{
  "n_layer": 9,
  "d_model": 128,
  "n_experts": 16,
  "experts_per_token": 2,
  "d_expert": 64,
  "d_shared_expert": 0,
  "activation": "swiglu",
  "moe_layers": [2, 3, 4, 5, 6, 7, 8],
  "router_score": "sigmoid",
  "normalize_top_k": false,
  "routed_scale": 1.0,
  "balance_loss": 0.0184,
  "balance_bias": false,
  "router_noise": 0.1,
  "init_std_router": 0.0066,
  "lr_router": 0.000769,
  "n_head": 2,
  "n_kv_head": 1,
  "head_dim": 64,
  "vocab_size": 1315,
  "norm": "rmsnorm",
  "norm_place": "pre",
  "norm_eps": 1e-05,
  "positions": "rope",
  "rope_base": 5580.0,
  "rope_fraction": 0.75,
  "qk_norm": false,
  "attn_scale": 0.125,
  "tie_embeddings": true,
  "parallel_block": false,
  "init": "normal",
  "init_std_qkv": 0.0395,
  "init_std_o": 0.0093,
  "init_std_up": 0.0395,
  "init_std_down": 0.00465,
  "optimizer": "adamw",
  "lr": 0.00183,
  "beta1": 0.95,
  "beta2": 0.99,
  "weight_decay": 0.16,
  "lr_head": 0.00715,
  "grad_clip": 1.0,
  "warmup_steps": 459,
  "schedule": "cos",
  "final_lr_fraction": 0.03,
  "batch_tokens": 32768,
  "seq_len": 1024,
  "doc_mask": true,
  "train_tokens": 258500000,
  "steps": 7889,
  "dataset": "wikipedia_en"
}
Below are experts of layer 2 (counted from 0) of a mixture-of-experts language model. Rows are named router (the router's row for the expert), gate (a neuron's input weights, with its number), up (a neuron's input weights, with its number) and show model dimensions 0-127. Each number is 128 + 32 x the weight over its row's rms, rounded and kept within 0 to 255. Numbers have three digits each.
Before each expert's rows: "gets" lists some tokens that make up at least twice as much of what it gets as of all text. This comes from a sample of Wikipedia text that the model never trained on. Tokens count by the router's weight.

# expert 15
gets: "s", "and", "b", "ation", "ion", "d"
router:093177091097117194112173165080144130050110176152141109129144100113076170111157105127176073149162095100155137114133178089152124126126135136150102095171142140149154090138148085147155143103144132079112132152103091171160104102172170104104109128062060169169136165122176145122085143093148093193128103085131097099132117134113089083150106066135066093099111151084157149082079125114080155137118
gate11:179166103174170166156178111084132118156083051145181104185076135099155145142174101136167154131078109141103130146167125130135145172074099119145136125074150129131113138169156084145103146101174144111171118174086134199122172119167122146131089073117099145168134149077111193068079128137128115185084159113157177064162113119148142076159149121142101130126113126137159094071115093159133129139133
up11:103149120064095160087092183141144088087150144107127161084213118105098116095111141059123130116210138119111124134074131132152098104175140144050165135137109156119113079059191151149146130171112154137123108156171131073123101138134152125056145175111180118132121148083167088091084151137066097091151102125148116152115148112139104155123174145102128154148192115103088174125136101102112099131089
gate12:162098111075147119140133099085133132117091114080098160113103129117160146163176042148173080177092120170144099146132140082179134160119135102186156028148105150138122152104135188104150100105112194116110060136120134129118108088122140138169105160115137193146145131105087132112169134173176117128154146090170125147139088181170071109107135130111087065112103189105078097126121117146091131096149
up12:086158148146119125103092108162120133151090102169136101114129122115086129145077178052093188113140140081128122094165138217131100100126112153102093151212184123167162125136098053089159120148111113119118181066112123154113115097135118129163116150149155141080108079100109132080103161062090125103135072116089088124141154113140174134093159121151189156113131097136160195116166122101075149130094
gate13:079142096131147181091190145115124117120111132158183130135087158089084165141123117097101116158112098131132139148102183143150145175086128163193153131086126181171143130110117089131134124125127114108097075144096110119107139118153077142157120092113065132129167165107150143110123085114117109214128164080147139066131140147139063118217128078158088151064112153090158126104118108044159183163142
up13:135202158161142128126082163136174087105103155154097147143169106133140088085181101116199115114086157109157156108184135089104161110143134113038096089120124127128076145141199146103180138106154160178132173110147126105166112091188142089062100140153157174152098128121126147128161151143133129116082122121128101174146160128119141100095116106126083153137167124140037144080142147175065133125081
gate14:075183122173095124102218172078075118141165108100166107129141152082152115116161111106150110090092109148105128118132141154177144112182150129144099110084205143162159130095114183176085077099090148193112082140137074112160121152125094095110114132133140097115144198163116133113146117137140085088187121081095138134111137159141123174165131173104083190107124126110112134159174145126119063166096
up14:127118108105142192195082120195168137142091126097134090137135095163155124149132142158055146089144172087144111179083111129067129104109136143156110161148056091075109125127164119088155126155227131125112181155158159119101138145111123136166123156109131197130186094168125173082164166166152167153074151159128116135125096125137108138089140117190177124127105163119171119113118102113176135081146
gate15:099219112120145116065138189103142153096149123135111144080112124148113114102106140117161119151140141118086098119152107141173098188165118109107107157083092156071091102070104146147151123121063109180155128134111117068043170056109134082138134112106119074106186129140101143124176090154107210141147134168185123187171150139094156140098129121145114133088134135163072113134103147112135124082102
up15:120041177187112121165074147201103132140080103135151155128156124121152084160144149133089125101170140152147098127115102149066135115086180134163125168122135072162145139079090132133121154114140174169157148127100165164240113157113095142177104165183153172116081133138090100171101140141151102082086103108091166082118104121138131135142169103154180127140138088143156083137139127186135123139094
gate16:175148129077080108127093093106081160073092141135105154129125098114138177122145133143148061234214110120115153163190146202136106093119117077118170135064123145121189124154095130162121133086097117107154135089112092165106099142123183137159128104094125098115101155170175167126107124129091154145082130088112102109147113144109105132068089143096119090115152206144125171137086139103123101114120
up16:153157211086105064170078134077148163094136088136159119123092104146044113157189118087138094131167128114148125126199111140126094153096070132103104146086060130114147078146093105156147101109119087097170110137104099152109124140175165105140131128090066144131086155118168189094083121117132145158134134127126105103126142150143118147117108147099134086145101184145186157085141149093077066108073
gate17:124191159118152151197135127084149110112105154189102125066041121117112161156126104082158150153077086080143105146134144128100086107058060079094101157086123141137062084148134087123180169144133167132122131125137083150131124081164132123119127101114126131168145166048186108126110161180081070103150138129156122104114208144149156099096132117159090122120093119124129125116132156106144154157155
up17:096137128092130085059130102117092087123158068110178107174166106146099158123131095147183166147156168108096154174167180119146147136142167191056114097127188144104143055119156134167165095108164121120102097156132148128109110148128112194119137156152088170100091140177117164128124129087170168163106130136104105067156069156098133136178160129086116117107143151092180202119139170130101096148109
gate18:153076118096100142170138217154165136161111177140118142076110154095084167108206120150111116096088117137150131082100152092137203085115094110159128073170141137107164084113146186125124160158098103112128129066119117136139101097105144096066173149075121107152121078168128208188083127154146112133092144087139114115119125144091101114084135135111043092148090127106130116132154137133118139183130
up18:059137089126110080123088107084120116103071146133092181173078115130127180157097105113140189109128130129106132072159104093108152072096068108065185206147124136147143112175150119163151137049164114085108170132165069143112123162098164104130131153157151161166122123142098115142131174101150132097125109143168155031143181159137153103134112101116116137129132097119092113100168182129145089144147
gate19:133148134104130195039137196125147084094114142101154116105143121067124141086099059152180123116112114146231114143125159112071150115119130120124155095140101172139092104096130066125129138089152095123136152103042153159145149162144146155143108133059130125123134120141134146153084136147120136107167130116157122121131158041182111140163095094086070076094112138084090082113155111137100166133153
up19:120122140116159135165114085134122152165149143187098156146076125192143178137158140092116132088090084059132178072196104131174084097104144111153113116174147122106168126126149157139172117074101190099081107126173123087137133086145101109187146159149126095141099128104177090093121072051100089102122167087156160111123150147163095123102158151136139194148177162138155143105107083173096117111110
gate20:173144107151127142089114131110128139014146157102143153079132122054115158141157125093114110075089089152069133087106151088160131074174104125179127099187164149101127117110148090136068127130148178157170109109115150130154181147121077087202137105065103119157178148176155144093145158164115150127102079089071127091125139099164157127101157091102096149170093102116132128123118142141088111159119
up20:194102132135114096092130130156156105138123144069132104102167075158153137115150109142083121143148165175097090091138184127151142110124125169101190142146094116117124143122173129120162154087092098138081130099127145168057109172195209146164106123147143142082146089121117128113104214141141157119058171090085125190148160143100083144096090151173122159173115084100083119143116140084160118178158
gate21:156166143133110117126129133148130140118111105073149156186154135118074135072126136083157097128078104100152150161114123156124032118084112148104105152111165151138111136088099211136119074110119133156110148127116102108122148127171106091185127138094098212128152117152142177132170160138128161143212165071127099067052180169074095145136103137092119121104108134148145110156086105129099134132206
up21:133143101130118118170102133162076160163103094129182150100109102104079154056118133096162142169120136105149152161156129158184053141079131149174083148092173123111113185068087160154104088119086137154160123154145128085086132174103135082192108157073117163140082104104118098079149091139152174113183134108152141078102134149071125141090111084105154170155100124158171101114131084157097082108150
gate22:180149122143157116082216198113162100099110136101105144149181095120094131074112069136125128050118107116070135105127137086120170116146177161117143111119120192112152113102132133167153165113150140121118168096109204172111063129133166116119149118091115162085119149114124126119091112084172145097093125125094051121128135071102071142098111066103145068148150149052138152141126133162104122139114
up22:046159173134145072113073071158103112104146095098166118123107117152133050199088125111100149127098173124183114108089107172079100105119082096129062141126115054157126117131135135169106120093169132086138137171148093103140129114124053127094135154196112118137144132119101134154215179145124118128126129160119150163083182125155157083117125120120097099110115143176064122105158176139119123122141
gate23:133155164129154086137214101070115143116094143142165091170097114154129124173164130159082141125124149089174163086176131112032127157147091141157110104098146079187152132163155080145159093085162128149140128102081174136080171070160109092134127109086146118106103155093146158133130083089075120122129203114173109135152114126110095088117064147111113165143129141126182127094121112159070149114087
up23:089154124108186108184096109143122137155114092109090148166141123143124095168117159157112153128105171110083101171121148185119091154068104142160130138168119179123103083141147127151121169103163199145138147110151084163179105098128186137124108092158138115160210125075163060135185101086184082112068155142111095104145134108156096145153170100105134119113106103141163169163096193120154067119089
gate24:167143110123121184112112122141123119115106175101176093102149118116067169131120130137120160136097110152159121153142181127124135163206092134115206103121079189166096162123186084156147198146129159141093102117081143127100122190143137154117116119124147169123163167153128119063136146133089101144092161133088050142130088081141126118211142134173164141161058150151078068118132150088119105141154
up24:125124112125101072166070111141169129203112124184201143143181092084111139161103149150070108167081133139060159138146122138154158149083109148193187096148104166171132109093144113158144118163061164128086092116145156112155117129132074127162119111154164164114144135161170137069174152127140099108149169136158078128112113146141144111160145088149132122126114118113145147194106170077157051108084
gate25:103120096115114181130089124121142073121111149077100113107215156107111117062139105104194164161147164154190139101133183147112123108201150140099140149186131196142180105178107113131162137122152065105146212132179076082132099125142137121128139175136152182155121178174149138130092106139131106123121121137105117129097120127164123140156164129061103182126156110157140161070127150128175159090154
up25:177074136071093108150081121123160071140142162183149120135172170086105098143146161158125158160123146156095166082124160146137202150145176107115113084093119065095128174100135159151109144084088098126119124084086224108128156120146128097094109159156101148164142160116091138156133164145142137106167159133096202149128093081089103091145129100111095103160205105116146132172135187152127165109110
gate26:137164064070127156098157132087094159094191129120170159074154111099147150141100095124156107154144048168114095129115109195130091105125068106146088125145221103101044137128123139137100140126092132136164089149165120094097141110128185150160128108112120150153111174107105148123133172121136143125140119087101192096145080110081103134101117146174142152141113197114054130155058102104127146127114
up26:123125119126157154152152190144158181164143119130124177165107125126123144170224131093119088158086119115098137116101162131110190100125213194134161129157093112202141163193148152135110111168154157113111102119045121143174187161124144102124122140170132167128147121087119135125123093137147079091104081101066079161160203147132137092108130117106094124122124131164092140193098116134111160125155
gate27:119083121154148140156132133172157099087093133096083067171105132175182143146164083171156124106086071102159141166154175171146108088097129108107112114093135146161142183194111163117089078126081172128121115137134181146132121144126115119147106153100108117102145111137186087198113119172189163157122119111065100134159196099154108131094116177130154166080125153133084155138108166176162199144134
up27:124119144126083134093118114165067132102122104125143127124066169115139101096099138100142140146144180174105109068166122121115117145114151145087183105102095066131216118143130109177137121082147111109136101131132090152148123109113132132154079161154082111119146153092059178115181113163177084182202112127138152103109214175100150121144101123166114065084138113065158100144128148085113177099088
gate28:128128104106117131144136127153162136076097157088141059131155107127095127160112079166188148111135115167123052126124157062091114114214102158144118096124095131138158111120143142074179081153124164113078135137066116181166141104111107152084144169138132117119141130109148128105116101164142143169119124133149082152132126105109095101095095223164051088152139201122148106119081148117083185105076
up28:146150165120078108160135098070085113150102107121122091149138115132109089177116136135111111111099120141164082124189122141117148117132116162083118075118162089139129042140176083077120159108201167086105163059095144099090105209122171071153178150129113114114171129052130171104098093122155133212130171133113154084135172119155124082094142151113114146120146165125138135118095168166105130136099
gate29:127137076104140167149096131170151082060146080213153107133128079070116102165138087140103085147079137046102164162156104158180132143099115134140057124093112157157124057137145138144151154104125105116129112135085197094121102157183149131095164135100106149195060113151138149081124076124129142106116123100111168147085134168080131071086161100121138149139130149161137157129124151134086147094110
up29:122154176138186097069157126154124158078043128105125146102208104110173100100132104144117146147130127132142139144120138085156178207107087166120125130186111098087131082102086151198135129098158098171169126174161121141112139095118140165157096068132166129156120077076098142115089193162163163093187095112144119085115091118159109119118126077174081136153096120121125117141105192123151125130125
gate30:145117105149134148097086178116159153128093097130133161142154159087082143144085043194141174106122090061099177114174161137163132137088096133079143129170120138111152134109163130169255136144126112138118080129116080143108098153164111137107102100101080138147109114110157147091140162114161138141099096154091143116121111155157126091158165127109070141075142110130138145039171116119112163105074
up30:121191189086133160119145100086134114114171120106163137111094048146121142104170120093175116189149134183150114149103182179063127142169137218139121103111144094172077089150148079149091142056147124102119129128170154121084178123108144210128146125148114128111145120177113081106102107155091158177113153092159155079103169078103114129122100084123148131120140150127108155139145148126127124147196
gate31:119132133116077196153132074129133083093119159149088075150104064141119111173083094074203134143160093143131161149163130116109131123101149117187067124156125114075199140179105130097130104180182092110092151171122169104141091086172071134095117151125085116175158183121143135147173125131138132195110111098111110151099088145139073137131114053124088132101140110080180116097139112117142117139119
up31:134167153140177077099114158092121180142142162106121140092121203075119150137187155132139136044123144103104119165132167087167160101091080100060120111121096157157113099030133166152174140161105141116152099109129089145129181149145147100161128126127132144108118142067188135128086126139109179092094123123115144123173183149129147082148169133131088091106109149100122115160131178153084156167051
gate32:121128096161108117193175142111130115112129062131092136109124138112128121115190074080166096139157116130210155104158159098059098159136090085124109141124163152081109148126152135125177165090183104147094112156166142136106192087166131122135103120148135183151111139109165175097165143169154167183106071116125129094161136164166114133146152087130052113121104118140141155059191157160163185134155
up32:132075095120128110175089134178085157092131142094121167105141100184164153075117143154137186094136203166202102148147125128039093168128120140126054098128126127049177134139115108104120124083113095173143090110204135110170138081105100101159121127151155103104173111153124074125117082120131154184109113142099106156126125131116105183110105138096131126121120162176106147090134176163115172086111
gate33:096129083103185152065096155090130114116139074134181106123147120135117113117137090115161128172113184147175148095118243083103141148125141096131107138172115087052130173148134135168132094154160153085082142148104169121105147087147163065117113146152064162181095104134140120132071178132154149145147153115138091129180085109129122115120110081109159079152131127136092101128167191162096125132072
up33:105167136121103148101046106118121092125129091112123096093139153112082112095139160155143102131118155171163149113067131106119145086132154091139180094159167158039108167098122169073155178119068098111193142113175127180181094091094145104134119165080121179171133081121123126155073149082083092159136176159196120113143092100181126160133152150115137136113179124121151165097111157107152109095121
gate34:160162132102158156160167171136127082099115127138083144099155123073127042119135142092126141142111140130166158159135166090154135121117120103167029061155109145167137084123105116148161116116127158123089183131088070176112116104122158080123190164090081136144156120124161157144131105170160133115087120124081035149130124134083140132110157106094081133167096144089210123124125170117103109077090
up34:099118102136080148145073083118096105123147092134167139139106093204101149128117147152115163103111113136093086074091123174078140158170080152148175160129154107082101156123115090119102139117133088158173129108154118100102171159098142172163077090134226146128066154098114076133184086116140139132141137165139155153162105085223121145103132129107148105140183130163129111134180103195139090137160